From a checkpoint of a small mixture-of-experts model trained on Wikipedia.
Training: a variant of SOAP for the experts, 6267 steps.
Below are experts of layer 8 (counted from 0) of a mixture-of-experts language model. Rows are named router (the router's row for the expert), up (a neuron's input weights, with its number), down (a neuron's output weights, with its number) and show model dimensions 0-159. Each number is 50 + 12 x the weight over its row's rms, rounded and kept within 0 to 99.
After each expert's rows: a language model's description of what the expert responds to; "comes after" lists some tokens at least twice as common just before its tokens as in all text. This comes from a sample of Wikipedia text that the model never trained on. Tokens count by the router's weight.

# expert 3
router:52 44 58 32 43 53 35 63 55 56 47 61 51 37 81 48 59 53 75 39 64 45 51 54 44 53 53 75 47 60 56 59 52 54 38 39 36 52 32 46 41 43 46 58 59 58 43 37 58 49 36 45 55 52 48 44 50 80 47 41 37 65 58 47 49 43 39 44 70 38 66 58 50 42 52 21 63 54 45 20 42 18 59 56 49 53 63 40 47 40 57 59 57 23 25 63 41 44 60 61 65 59 45 27 63 69 50 42 54 44 57 68 59 24 51 53 45 46 75 13 41 48 42 48 49 54 38 69 53 52 29 47 45 46 50 47 46 32 52 52 73 51 55 59 56 53 56 51 41 49 49 51 52 81 58 34 54 43 33 35
up2:55 58 40 45 39 61 55 30 72 59 61 37 56 48 54 56 35 39 40 38 62 51 46 46 36 51 60 63 57 53 38 30 66 34 34 49 40 55 58 47 26 38 47 29 31 62 49 44 57 40 59 52 50 59 61 63 57 53 40 35 42 49 40 62 61 58 26 39 58 64 45 40 65 53 61 38 79 35 48 52 59 49 40 55 46 43 67 53 58 55 48 62 54 70 49 49 45 50 53 36 57 41 28 25 52 46 47 60 59 50 30 59 37 43 44 31 47 89 58 46 40 69 59 43 63 52 40 72 32 41 45 48 39 52 49 87 51 31 73 58 53 47 26 67 56 50 41 44 34 62 60 58 66 43 34 56 40 58 69 62
down2:72 70 66 47 66 63 43 56 41 58 42 26 49 31 42 42 53 58 28 47 25 31 60 47 43 63 52 41 26 49 43 70 54 64 67 41 48 24 54 80 51 61 61 54 53 64 39 59 26 27 49 75 65 76 60 65 36 53 47 59 38 43 57 59 55 48 48 43 63 48 56 41 48 65 58 57 35 31 44 58 53 41 50 61 50 65 54 57 46 47 62 47 63 48 70 55 67 57 50 58 34 52 54 67 49 35 34 38 54 33 60 36 76 48 72 54 44 59 44 50 47 41 49 40 40 57 62 40 38 37 35 51 50 72 52 49 36 59 52 63 42 52 47 62 29 59 59 52 40 54 37 60 38 46 37 36 55 70 64 57
What it handles: Common function words such as the, a, that, he, it, which, this, mostly right after a comma, period or and.
comes after: ",", ".", " and", " that", "ed", "ing"

# expert 25
router:36 40 54 42 59 55 53 45 66 51 81 60 41 57 53 44 43 43 64 37 46 52 51 65 56 24 38 60 50 46 57 62 46 34 51 64 36 48 39 52 47 64 59 38 48 40 50 62 49 45 24 57 70 65 55 45 68 75 64 60 72 44 71 55 36 54 43 42 56 64 62 54 61 60 63 35 58 40 33 68 46 46 61 64 30 51 63 60 33 32 55 61 52 26 37 63 48 18 38 54 41 70 46 47 59 41 22 60 46 63 44 57 70 59 56 31 54 37 45 45 50 34 48 51 43 64 47 48 60 20 49 55 61 59 45 53 57 57 63 59 53 26 53 71 62 63 46 63 61 52 54 34 37 35 51 57 42 38 56 30
up1:49 32 54 46 51 59 39 36 56 63 33 61 42 52 60 25 60 51 80 38 40 70 47 48 48 42 43 51 33 76 57 44 54 60 55 63 46 50 47 70 55 51 73 33 56 43 58 67 35 66 60 43 51 65 53 59 38 62 41 46 73 55 68 78 55 53 59 59 36 71 45 45 61 49 63 61 47 48 38 38 48 43 44 70 60 45 60 43 34 49 45 42 36 51 39 49 48 45 46 35 31 44 33 62 54 44 60 58 52 52 47 64 27 36 58 57 52 53 59 43 39 24 40 47 61 37 52 63 65 24 40 28 47 40 63 45 73 53 64 55 64 16 38 52 72 62 43 55 65 35 66 66 40 46 35 40 57 55 52 53
down1:43 37 57 44 51 50 66 51 81 62 43 49 61 42 46 62 60 28 46 54 59 45 44 34 56 49 51 31 44 55 51 56 61 44 62 67 72 59 71 52 52 64 65 34 42 55 62 59 54 62 42 17 34 47 44 52 76 50 74 40 51 48 38 63 40 26 19 56 44 66 59 61 23 58 55 50 39 52 68 51 81 66 46 48 46 52 51 58 41 54 57 41 33 45 44 59 53 59 54 39 64 49 63 67 40 57 60 79 25 52 63 52 53 38 33 70 54 70 49 56 64 52 66 45 77 51 58 62 40 37 53 46 44 39 49 49 65 61 53 34 40 56 49 35 38 44 53 43 65 41 65 46 41 36 54 54 55 53 54 54
What it handles: First capital piece of a word starting a list item, infobox field or line, such as Po-rifera, Binomial name, St-ats, O-fficial.
comes after: "\n", "-", "|", ":", " |", "=="

# expert 57
router:33 50 54 43 57 47 48 47 60 53 73 81 36 44 63 30 40 61 50 44 49 55 59 35 46 55 60 48 59 46 40 63 53 25 55 42 54 52 33 48 49 43 53 74 63 49 67 54 37 53 44 48 49 46 68 36 41 55 55 34 50 65 56 71 51 56 59 54 58 35 30 43 57 57 48 44 32 54 63 64 30 38 64 47 38 37 58 54 28 49 64 49 43 50 49 66 51 41 45 58 57 43 59 53 67 72 30 25 60 80 77 47 58 44 55 36 48 46 18 23 26 51 51 33 66 74 50 45 40 48 44 58 52 55 28 56 51 31 55 53 69 51 50 70 67 40 50 56 57 55 55 53 30 61 42 46 55 31 53 56
up1:51 42 43 32 62 67 59 51 57 25 61 56 41 47 69 51 49 67 57 56 49 50 50 67 54 39 50 62 50 53 44 41 47 57 46 38 50 34 39 54 67 55 59 60 75 67 71 37 41 46 39 49 63 48 56 75 35 41 45 43 42 46 58 34 70 46 32 66 58 54 57 32 60 60 53 55 65 44 59 70 54 35 60 50 57 28 45 38 62 45 85 69 25 34 50 50 55 57 29 58 44 66 56 42 36 64 39 48 78 38 57 60 52 52 57 57 62 57 48 51 66 55 65 32 75 63 35 58 40 37 47 39 65 52 26 50 38 60 42 64 74 56 43 61 53 40 46 63 49 69 57 68 43 58 56 49 61 39 54 73
down1:48 56 49 55 67 43 64 29 18 52 49 72 70 63 43 42 44 63 32 60 65 67 44 59 51 41 34 60 55 31 50 51 37 30 52 52 49 50 45 53 73 27 53 58 59 28 68 36 62 35 48 72 40 47 43 49 33 37 44 21 48 75 54 54 62 28 60 64 44 56 42 58 68 58 37 48 48 40 66 46 51 45 23 46 42 35 31 42 58 49 60 63 51 75 53 58 53 43 28 52 49 47 42 44 32 45 34 66 40 50 38 41 40 52 52 51 54 71 46 63 40 35 61 54 52 49 42 64 43 40 40 40 52 61 67 64 29 32 61 73 54 51 46 55 53 59 35 50 57 67 53 56 55 53 49 65 74 56 52 50
What it handles: Mid-word fragments such as to, tion, t, re, often after ma or Mo, as in Poma-to-calpa, sperma-to-phylax, reti-re-ment.
comes after: " Ma", " 19", "ma", " ma", " Mo", "u"

# expert 18
router:38 58 41 41 47 51 33 57 54 54 66 53 33 64 75 48 30 60 57 54 62 61 49 52 24 47 27 51 52 62 56 43 50 48 59 32 46 58 33 15 73 44 42 55 49 58 51 37 43 38 25 51 49 38 44 62 19 65 54 52 75 63 47 48 40 67 53 38 47 43 63 63 58 43 53 37 35 55 46 23 56 42 62 45 43 32 40 40 50 36 41 59 51 40 42 59 44 34 37 58 62 43 35 49 48 55 51 42 55 40 53 42 28 53 65 49 48 48 49 47 55 73 47 40 27 35 21 80 51 47 36 60 55 62 41 43 34 39 65 48 56 58 27 52 45 51 60 59 37 43 48 59 35 46 72 46 69 40 40 63
up2:64 54 38 60 43 53 38 38 61 48 35 39 56 37 76 26 50 68 42 53 43 64 49 62 27 34 54 38 55 55 42 45 48 52 45 33 59 57 57 65 39 65 47 63 52 49 37 50 28 33 57 63 37 56 51 49 36 53 52 50 42 64 55 39 43 60 44 56 56 67 46 38 77 52 66 48 44 54 39 47 64 57 48 37 47 58 42 51 33 37 24 60 47 52 65 74 21 57 57 43 61 63 53 65 31 41 50 47 70 70 54 48 58 30 62 39 56 66 43 59 41 59 38 31 79 19 53 59 46 47 23 39 49 50 42 38 69 44 47 59 49 45 51 48 56 44 56 59 46 43 43 44 65 78 38 53 41 78 67 56
down2:45 68 42 60 53 59 41 37 42 76 40 60 46 47 47 82 51 49 49 56 50 46 47 34 64 61 57 51 51 45 24 28 58 31 39 54 46 55 56 55 62 38 67 45 49 56 48 61 39 48 71 42 50 33 47 61 66 51 41 46 55 54 70 33 52 63 36 43 43 71 41 38 68 43 44 30 35 30 50 51 67 48 56 61 61 58 50 52 42 22 56 33 52 55 70 46 46 73 53 42 58 52 46 52 38 47 70 46 71 55 65 60 43 53 57 75 62 48 15 52 54 63 46 52 22 60 68 47 51 45 44 50 65 68 48 79 46 50 51 54 53 38 45 30 34 45 23 58 42 47 64 63 53 43 46 71 38 59 43 49
What it handles: Word starts and stems right after a space or first letter, such as press, un-us-ual, as-s-umed, and plural or inner s.
comes after: " ", " c", "s", " d", " h", " p"

# expert 48
router:56 49 57 45 45 64 54 61 68 32 56 61 45 53 58 45 47 37 52 33 44 59 37 53 45 60 46 80 46 45 33 60 37 37 64 49 74 39 48 52 59 48 59 56 49 59 57 51 60 37 44 44 89 40 45 52 36 72 52 52 61 55 57 49 30 26 43 18 56 65 47 48 48 37 68 33 36 69 48 34 48 36 53 44 42 41 53 30 71 35 36 28 56 47 32 64 42 47 45 38 27 42 50 64 63 57 40 54 59 59 78 49 55 46 60 36 41 38 51 39 27 61 50 21 54 65 37 45 66 27 49 51 45 46 58 59 47 50 69 64 51 48 51 63 53 27 55 59 47 40 46 48 46 43 59 56 69 37 34 63
up0:72 40 43 36 28 51 52 73 52 56 69 55 35 67 61 56 53 49 68 45 49 61 64 42 40 79 52 34 55 45 51 54 53 49 63 34 72 13 52 47 58 53 41 57 66 38 69 51 70 49 53 64 59 66 51 60 36 57 28 55 71 41 55 48 67 42 34 60 48 63 36 60 39 47 68 36 35 64 57 79 43 40 71 50 41 45 48 31 48 51 42 58 55 49 51 57 75 57 46 59 53 51 38 49 44 46 51 34 68 58 51 61 40 52 54 41 62 34 49 42 57 53 66 34 52 42 66 56 68 44 52 38 54 52 80 34 45 72 43 57 65 43 64 37 49 30 56 53 46 35 47 65 66 40 39 68 57 56 59 56
down0:45 48 51 67 60 50 70 33 39 50 46 67 69 11 66 50 58 37 50 48 49 32 31 58 60 33 35 50 37 45 50 54 34 45 47 45 48 62 45 55 44 53 52 31 47 54 49 44 33 52 43 56 33 40 58 36 35 38 48 66 39 54 42 54 38 41 78 61 72 60 51 45 62 56 41 46 47 59 46 40 58 57 40 62 67 54 66 56 49 39 53 65 53 56 65 50 42 37 34 32 64 59 86 47 51 57 49 51 12 38 52 55 43 25 68 51 40 49 42 61 18 61 47 56 44 45 47 44 52 50 30 52 46 42 51 60 49 44 64 41 38 52 72 46 68 72 69 37 58 54 46 39 47 55 34 58 48 63 29 64
What it handles: Newlines after sentences, titles and headings, and section markup like ==, table rules, list dashes, Born and Career.
comes after: "\n", ".", " =", "==", "===", " =="

# expert 59
router:45 37 62 57 41 60 29 47 45 45 31 50 50 63 61 35 41 60 61 33 39 47 66 60 29 45 48 43 34 36 48 53 50 51 67 31 39 35 40 50 60 61 31 58 63 62 58 39 49 47 32 63 78 43 36 48 47 38 49 37 67 29 56 62 32 60 52 38 53 35 66 63 49 47 41 16 44 54 50 41 51 29 61 47 48 42 60 51 40 44 51 81 46 42 50 52 50 46 40 52 39 57 69 64 50 53 35 55 61 54 54 30 39 40 43 35 48 41 50 49 39 34 38 48 32 59 47 52 58 61 52 86 27 60 63 60 57 56 56 70 64 51 18 57 45 43 42 61 50 70 45 46 53 59 54 40 49 68 51 20
up1:74 45 64 52 49 50 35 46 38 58 55 57 51 62 55 27 52 48 40 63 72 48 51 72 40 56 54 60 46 69 54 66 57 57 71 49 42 55 51 42 29 53 63 28 41 55 54 45 35 50 42 47 65 76 37 35 20 39 41 27 58 65 36 65 60 55 37 64 64 63 24 47 53 50 66 43 50 48 46 64 52 41 55 46 53 51 55 57 36 49 33 51 45 58 47 52 38 41 66 51 38 48 47 69 53 67 64 40 62 42 39 67 44 46 48 42 30 44 40 48 50 37 22 45 56 48 69 30 62 50 55 45 34 48 61 58 53 55 61 47 54 68 61 33 51 24 28 77 54 55 60 68 37 50 54 48 52 86 41 38
down1:42 36 53 54 65 47 43 55 49 51 32 36 42 55 24 43 56 50 35 53 41 40 53 29 52 48 44 52 48 56 73 21 23 39 34 52 54 53 55 38 57 41 66 67 37 52 54 26 47 46 44 34 50 38 55 57 60 41 43 67 66 63 74 51 54 60 33 56 34 64 44 46 43 50 51 46 54 34 32 28 62 60 36 48 49 26 40 28 40 48 46 56 47 45 30 50 42 66 47 23 52 31 59 62 34 44 31 46 46 50 52 41 37 55 47 55 67 55 72 47 26 56 54 74 75 60 51 45 48 58 54 57 25 43 44 46 59 62 54 41 52 44 58 54 49 41 45 47 59 48 74 31 64 51 32 43 26 40 67 40
What it handles: Colons and slashes in URLs, times and table labels, such as https:/, 3:28, Passing:, plus words like list, film, album, position, show.
comes after: " |", " the", "n", "ed", "ing", " was"

# expert 31
router:53 61 53 57 53 47 48 58 69 43 47 76 49 35 42 51 11 51 62 43 51 61 55 25 33 42 46 49 62 58 48 43 37 49 41 55 32 43 54 48 86 53 37 53 56 74 51 39 32 46 59 53 59 30 52 58 58 32 58 46 51 41 36 52 47 55 39 72 45 38 52 54 64 59 51 33 23 63 58 42 58 44 59 72 52 59 35 42 34 35 70 41 62 43 54 71 39 16 39 61 51 48 53 44 47 55 38 38 53 50 63 32 31 45 52 18 49 54 36 52 25 55 32 44 51 44 47 56 59 37 59 68 45 57 55 49 17 55 46 67 62 52 44 46 50 53 44 50 60 50 75 47 40 46 45 51 53 61 44 50
up1:64 52 44 54 49 60 58 47 55 50 78 63 53 36 69 41 52 44 13 52 42 32 49 39 68 49 59 77 57 43 32 43 59 61 55 51 44 44 35 63 59 67 47 50 27 50 44 58 31 48 29 66 51 42 51 41 45 56 49 69 62 25 42 58 48 56 40 74 60 54 59 39 41 63 39 52 33 56 40 27 41 65 25 43 44 61 49 44 37 45 40 52 62 32 51 43 55 46 49 33 49 46 65 44 61 53 48 43 68 60 65 46 36 44 40 56 57 27 63 40 51 79 71 45 42 55 49 58 48 61 66 62 46 22 42 43 50 30 31 40 55 45 40 67 51 43 43 31 56 48 33 49 52 66 66 45 54 71 50 39
down1:46 62 43 29 66 48 51 40 61 58 41 60 41 68 35 51 52 67 51 69 24 61 49 39 50 66 48 49 09 41 56 56 46 49 37 44 42 55 50 49 41 47 40 70 49 50 59 35 49 62 42 54 57 61 42 48 31 27 45 68 48 66 41 46 58 50 60 33 49 64 45 43 50 32 63 56 31 38 31 53 30 36 54 37 15 47 64 50 61 36 64 46 41 45 53 67 56 58 46 58 76 53 45 40 48 58 42 34 41 23 23 40 42 59 50 69 58 44 59 40 39 52 29 37 47 63 45 41 52 48 41 59 27 30 42 43 64 60 40 54 46 49 54 26 45 43 43 43 49 55 42 42 44 31 49 67 55 38 64 31
What it handles: Second or early pieces of split words before a suffix, such as comp-os-er, ed-itions, ro-t-ational, pro-po-sal, al-cohol.
comes after: " ", " pro", "ro", " di", " ca", " lo"

# expert 54
router:47 38 67 25 60 50 57 42 46 11 68 56 37 53 46 43 64 46 64 44 63 56 50 50 40 55 30 42 66 72 52 47 48 44 48 55 36 54 54 30 67 44 34 50 39 54 50 59 52 46 59 50 71 50 60 42 43 69 42 54 69 40 63 49 58 42 42 23 49 55 47 62 47 39 39 58 26 63 51 14 53 45 60 54 45 40 54 71 45 54 61 48 55 35 42 55 31 51 45 62 36 44 41 46 46 54 33 53 70 56 47 51 38 19 62 21 40 39 38 50 30 41 43 53 51 57 52 63 48 59 49 54 66 43 49 61 27 61 56 38 69 56 37 71 55 54 68 59 48 60 29 57 49 66 52 77 51 46 35 57
up7:84 31 70 32 43 62 53 62 56 40 75 56 42 51 76 51 59 56 52 64 44 42 48 38 49 60 41 66 55 28 56 60 49 44 28 40 26 46 42 54 54 49 34 38 48 40 26 67 67 35 44 59 52 56 32 47 43 46 58 41 58 52 77 39 49 50 40 34 50 62 70 55 48 64 52 69 37 47 47 57 55 48 48 62 48 57 34 50 52 55 51 49 54 30 49 48 39 69 56 44 42 23 33 51 49 66 42 47 64 32 57 47 56 39 57 28 56 38 37 55 50 29 44 54 49 55 55 63 69 67 50 36 53 58 58 49 63 56 61 71 51 60 75 81 50 44 57 48 63 48 50 46 30 71 58 67 42 55 37 65
down7:62 43 62 54 56 57 44 52 52 44 34 55 61 70 74 71 49 51 41 58 37 63 65 40 64 58 56 51 31 35 69 50 53 61 50 30 49 42 48 51 51 46 37 61 61 52 45 44 45 64 44 72 36 38 51 66 38 46 42 59 53 52 65 77 59 72 77 63 47 38 39 50 60 60 44 42 37 47 12 34 50 39 48 52 61 42 75 52 36 50 61 43 54 40 53 52 54 68 38 58 56 44 29 69 53 48 65 44 34 64 52 71 53 22 49 62 53 65 72 49 62 58 58 69 54 36 36 81 39 55 59 33 52 72 37 53 39 49 46 31 46 43 55 49 55 47 44 56 51 68 65 29 42 59 55 65 51 49 61 54
What it handles: Second syllables of names and place names after a capital letter, such as Ha-li-fax, Ber, Bel, Li, Mi, Bar.
comes after: " G", " H", " T", " W", " B", " S"

# expert 60
router:47 53 54 27 48 66 44 38 50 26 46 44 45 63 60 37 46 47 57 36 58 51 42 36 49 51 47 45 61 68 52 49 45 20 53 36 35 46 38 20 43 72 53 44 31 46 49 54 34 28 42 54 46 47 50 70 24 41 50 57 65 51 57 59 53 34 50 50 52 59 56 48 46 34 78 55 52 55 43 31 40 20 64 58 32 39 54 69 42 44 48 51 42 23 48 67 42 52 48 62 63 57 38 58 67 41 47 46 47 58 48 54 57 35 43 45 46 48 39 38 32 46 20 55 55 57 42 45 56 42 37 73 75 48 54 46 33 56 63 54 76 50 41 72 57 37 49 46 53 51 28 77 66 64 44 61 66 40 51 58
up1:25 45 61 56 49 51 53 66 36 33 37 75 66 46 48 55 38 43 74 45 67 43 58 37 72 61 51 57 49 27 64 66 44 52 49 47 39 54 73 61 57 44 51 51 55 65 40 34 54 50 52 29 39 50 18 57 39 35 34 38 40 55 35 41 40 56 42 36 38 51 38 70 52 52 52 38 74 49 42 39 46 27 45 58 59 50 46 58 68 41 39 71 57 65 40 45 51 52 65 65 49 43 39 40 67 52 34 58 32 69 56 38 47 63 42 40 49 50 55 66 40 45 42 52 72 64 54 62 34 57 48 56 60 43 40 57 23 43 60 47 58 55 55 77 50 40 52 63 39 36 25 70 39 40 42 33 47 56 45 67
down1:49 59 48 60 52 43 63 72 38 64 58 52 63 42 70 43 35 45 73 66 46 39 42 31 54 71 64 29 36 54 59 42 59 46 65 59 54 51 72 60 38 56 49 70 47 78 59 46 54 61 57 37 36 36 34 50 58 46 59 58 52 44 40 39 54 43 36 50 47 44 52 48 59 36 45 35 68 52 61 63 60 38 40 42 50 61 71 61 32 65 43 28 41 58 59 55 30 53 28 68 66 51 74 49 42 39 38 56 66 45 71 52 47 47 58 34 65 58 64 58 50 47 51 27 71 57 47 66 42 51 42 53 48 43 47 61 48 43 39 31 34 76 35 60 42 40 34 65 81 72 55 68 42 43 47 44 48 55 42 54
What it handles: Single capitals and short pieces in names, initials and codes, e.g. CBE, KB 51, NWFP, SKA, plus B, T, C.
comes after: " K", " P", " C", " W", " c", " V"

# expert 49
router:53 42 81 50 55 57 51 60 31 48 61 78 51 49 55 42 61 47 50 39 41 68 43 70 35 46 49 45 62 51 43 58 84 50 66 62 50 44 34 34 57 57 52 43 46 43 37 41 44 30 46 54 38 36 69 51 53 36 46 57 60 52 59 60 56 50 39 60 44 54 43 47 65 60 58 31 37 59 53 53 52 31 48 38 35 51 69 43 47 28 46 76 67 41 60 57 51 38 56 58 40 48 53 51 52 44 44 59 40 61 71 49 19 32 51 32 47 59 46 64 24 60 51 50 51 83 40 40 64 25 39 61 37 50 45 47 52 44 48 75 55 16 45 55 60 56 65 60 56 42 46 58 52 75 56 37 34 59 55 61
up0:77 24 53 55 31 51 55 53 68 59 53 47 55 51 41 54 47 51 51 64 51 31 37 74 49 56 43 46 48 47 54 43 48 32 47 40 57 38 28 27 48 48 46 55 19 58 58 48 17 40 55 45 38 62 20 52 79 50 48 41 36 48 28 63 43 51 44 64 65 56 53 55 52 53 54 63 69 54 42 36 59 54 32 49 40 37 52 52 47 57 42 54 26 47 52 38 57 44 48 48 27 26 46 51 52 62 45 21 42 68 61 52 50 31 70 45 42 65 61 72 53 60 50 59 49 42 42 52 65 55 45 78 36 62 69 61 56 68 45 52 48 26 41 49 62 61 47 54 48 61 44 52 44 65 53 61 39 50 48 74
down0:43 63 23 79 53 45 48 63 52 28 63 42 30 32 51 49 54 55 50 57 29 46 45 63 60 53 59 35 62 57 56 50 46 74 30 51 51 64 55 56 36 48 58 45 33 52 66 39 59 45 50 49 64 57 44 81 46 65 46 50 42 39 46 65 61 81 37 52 51 46 71 39 40 70 42 38 53 68 63 36 60 61 38 49 31 38 49 49 60 65 54 45 54 59 43 59 51 64 54 46 33 60 33 72 46 33 63 36 38 46 52 46 62 75 39 24 36 37 37 48 45 72 42 74 48 46 44 46 61 78 44 56 52 52 43 34 54 54 53 32 40 30 36 60 47 49 45 55 43 57 42 56 69 61 35 57 53 61 41 46
What it handles: Line breaks and pipes that start table rows or section headings, especially newlines before lines beginning | or ==.
comes after: "\n", " |", ".", ")", "|", "---|---|---|---|"

# expert 22
router:38 42 65 42 31 38 64 43 47 50 74 51 65 33 65 61 44 28 59 33 36 61 51 61 26 49 40 76 31 40 53 34 56 33 68 43 53 45 36 34 62 61 44 29 61 45 43 61 27 42 35 43 50 25 64 54 74 64 57 49 54 69 42 52 50 41 51 72 59 53 48 63 49 43 47 31 55 59 35 26 51 51 67 56 50 50 52 62 55 50 53 38 65 38 51 52 42 48 51 56 60 52 59 58 54 52 51 49 56 55 40 48 69 40 46 56 41 47 48 53 40 71 39 47 08 62 29 38 49 40 30 58 44 36 63 50 40 48 60 69 54 35 64 49 69 45 40 64 40 51 39 39 49 33 56 43 57 29 35 60
up0:33 37 62 58 61 48 74 43 43 54 51 40 39 50 57 63 57 59 64 70 29 54 67 58 73 49 47 57 43 41 56 48 51 74 34 54 52 41 65 56 48 41 29 77 63 41 41 49 34 52 35 28 42 50 54 41 54 62 51 33 51 68 41 47 39 53 42 58 49 33 64 53 56 70 69 62 32 45 36 48 41 37 61 48 54 52 65 64 40 37 48 41 64 69 62 59 27 38 39 59 56 59 28 55 46 67 36 58 51 79 38 51 79 59 37 36 56 56 58 54 56 35 60 34 46 62 32 39 47 67 36 40 54 50 34 82 50 60 48 55 43 57 61 59 45 51 56 53 53 66 50 41 72 49 79 46 51 40 42 51
down0:36 68 52 55 35 69 48 67 45 30 34 45 62 37 31 35 44 48 33 65 35 55 43 53 58 60 47 28 63 41 72 56 42 60 51 49 38 33 52 50 40 32 50 41 42 51 53 54 46 65 60 47 46 79 43 31 60 62 38 37 64 46 51 65 49 53 56 59 55 56 37 51 16 30 43 52 45 39 36 53 56 46 49 40 50 66 50 41 70 58 64 55 63 54 51 58 55 42 45 27 62 25 50 50 77 66 52 61 49 46 50 57 46 46 39 68 56 52 56 57 36 47 56 49 77 36 66 27 30 73 64 37 51 39 57 24 57 54 55 40 32 55 39 58 44 59 64 49 43 22 42 61 31 40 46 34 49 50 48 45
What it handles: Words after prepositions, chiefly the, his, this, her, plus mid-word pieces like Dist-in-ction, Re-gi-ment, De-pi-ction.
comes after: " of", " in", " re", " Re", " at", " S"

# expert 39
router:42 28 52 26 27 48 44 52 49 67 47 40 65 62 66 45 56 61 60 27 21 58 49 36 31 14 38 31 59 42 47 37 56 42 39 51 65 40 48 53 50 37 51 62 61 66 55 56 54 41 51 48 42 47 56 59 23 61 62 55 49 58 48 66 57 54 31 40 45 60 44 62 61 57 60 25 39 60 51 34 51 49 49 51 30 35 44 63 62 40 61 73 50 29 50 76 40 56 29 38 67 51 42 54 51 57 40 48 64 71 65 48 32 22 56 50 52 40 52 27 39 37 53 47 50 52 30 40 59 57 37 70 38 51 41 45 47 61 67 50 51 49 37 45 55 69 58 51 42 62 34 51 41 48 30 44 45 37 57 58
up0:61 55 33 41 48 50 54 45 50 45 67 56 22 61 47 73 54 48 39 88 47 71 45 64 56 55 27 59 70 49 54 09 31 40 37 62 58 48 37 57 48 42 42 60 57 49 68 43 57 48 64 41 54 55 37 50 31 51 51 27 69 31 48 43 58 44 34 37 53 34 58 60 67 57 46 30 48 39 49 42 53 55 51 44 59 70 53 44 59 65 47 59 51 51 53 50 26 31 40 35 54 45 43 37 53 57 59 41 52 45 71 48 32 47 67 54 51 45 40 38 44 39 35 57 77 37 28 62 48 58 43 47 60 59 39 53 34 46 45 47 57 51 42 57 43 55 56 66 40 64 40 35 73 43 45 39 43 46 31 23
down0:38 37 55 55 44 54 34 38 69 54 43 57 41 42 50 54 09 70 50 28 70 51 74 36 44 43 55 42 44 39 52 56 49 56 64 51 64 63 51 47 66 60 76 47 39 41 46 55 64 32 45 44 45 55 60 39 56 37 54 53 49 63 65 60 65 52 56 49 38 44 55 32 44 62 44 44 51 66 50 52 46 51 50 38 40 42 44 74 58 57 47 49 49 72 59 35 74 41 35 60 61 20 49 41 35 20 55 56 61 45 43 54 60 69 84 63 52 63 37 45 40 50 52 34 52 60 60 47 73 59 50 55 35 47 60 64 41 47 43 44 54 52 53 53 52 47 49 59 88 58 61 38 70 45 35 38 43 54 60 72
What it handles: Quotation marks around song and album titles, four-digit years in tables and dates, and line breaks in lists.
comes after: " |", ",", " 19", ".", "20", " October"

# expert 27
router:49 40 53 31 53 60 40 52 34 32 43 69 51 54 39 47 46 60 53 51 51 50 53 51 39 48 53 62 37 65 38 46 49 45 59 68 47 45 62 58 67 32 39 55 53 40 59 55 55 46 42 56 48 41 24 54 55 35 55 40 55 47 65 48 65 42 48 47 53 47 50 47 59 57 72 14 11 48 56 47 50 43 77 48 50 50 55 41 63 45 49 49 62 29 47 50 50 39 56 58 64 46 34 65 62 60 52 34 47 52 57 34 45 47 52 43 33 34 40 43 34 43 38 36 42 70 47 31 60 46 52 68 66 36 47 52 12 47 42 67 40 11 52 72 68 41 70 55 26 67 60 55 50 49 60 47 32 40 41 36
up1:48 62 62 50 46 36 58 47 45 35 46 48 53 82 82 39 38 24 34 59 55 31 42 56 65 25 50 46 34 46 72 57 45 39 72 47 55 65 35 33 41 46 51 53 46 53 50 46 64 53 37 58 53 44 48 51 62 51 65 49 59 39 55 40 54 39 44 60 73 56 24 51 66 50 30 37 48 35 42 41 64 35 66 42 62 57 64 44 52 57 61 61 84 46 49 59 63 42 54 61 63 33 46 58 62 55 29 53 46 30 43 29 39 39 51 53 53 53 50 36 47 46 52 37 39 49 49 44 50 61 50 66 44 51 48 39 39 48 34 82 35 32 53 41 54 40 41 58 39 42 34 89 55 56 58 40 49 49 46 34
down1:63 57 67 55 42 55 56 52 58 52 50 51 63 18 46 51 65 55 50 40 58 61 52 49 55 50 51 53 79 35 74 61 60 34 32 51 45 50 48 56 42 54 51 63 66 53 52 38 38 64 34 52 32 33 50 50 65 36 49 48 48 44 45 60 56 39 57 54 27 58 45 56 40 61 68 31 60 50 42 52 21 59 44 70 44 81 55 48 59 69 48 50 44 55 35 34 53 54 46 47 42 61 52 52 40 26 48 58 38 59 44 80 53 57 30 43 70 49 45 41 49 45 50 40 67 31 52 61 50 53 44 55 56 48 35 41 38 57 55 43 74 44 84 54 57 25 41 40 55 31 65 25 74 63 48 58 48 28 46 31
What it handles: Articles, possessives and common adjectives after of, to, with, had, such as the, a, other, former, large, his, previous.
comes after: " of", " to", " with", " had", " has", " is"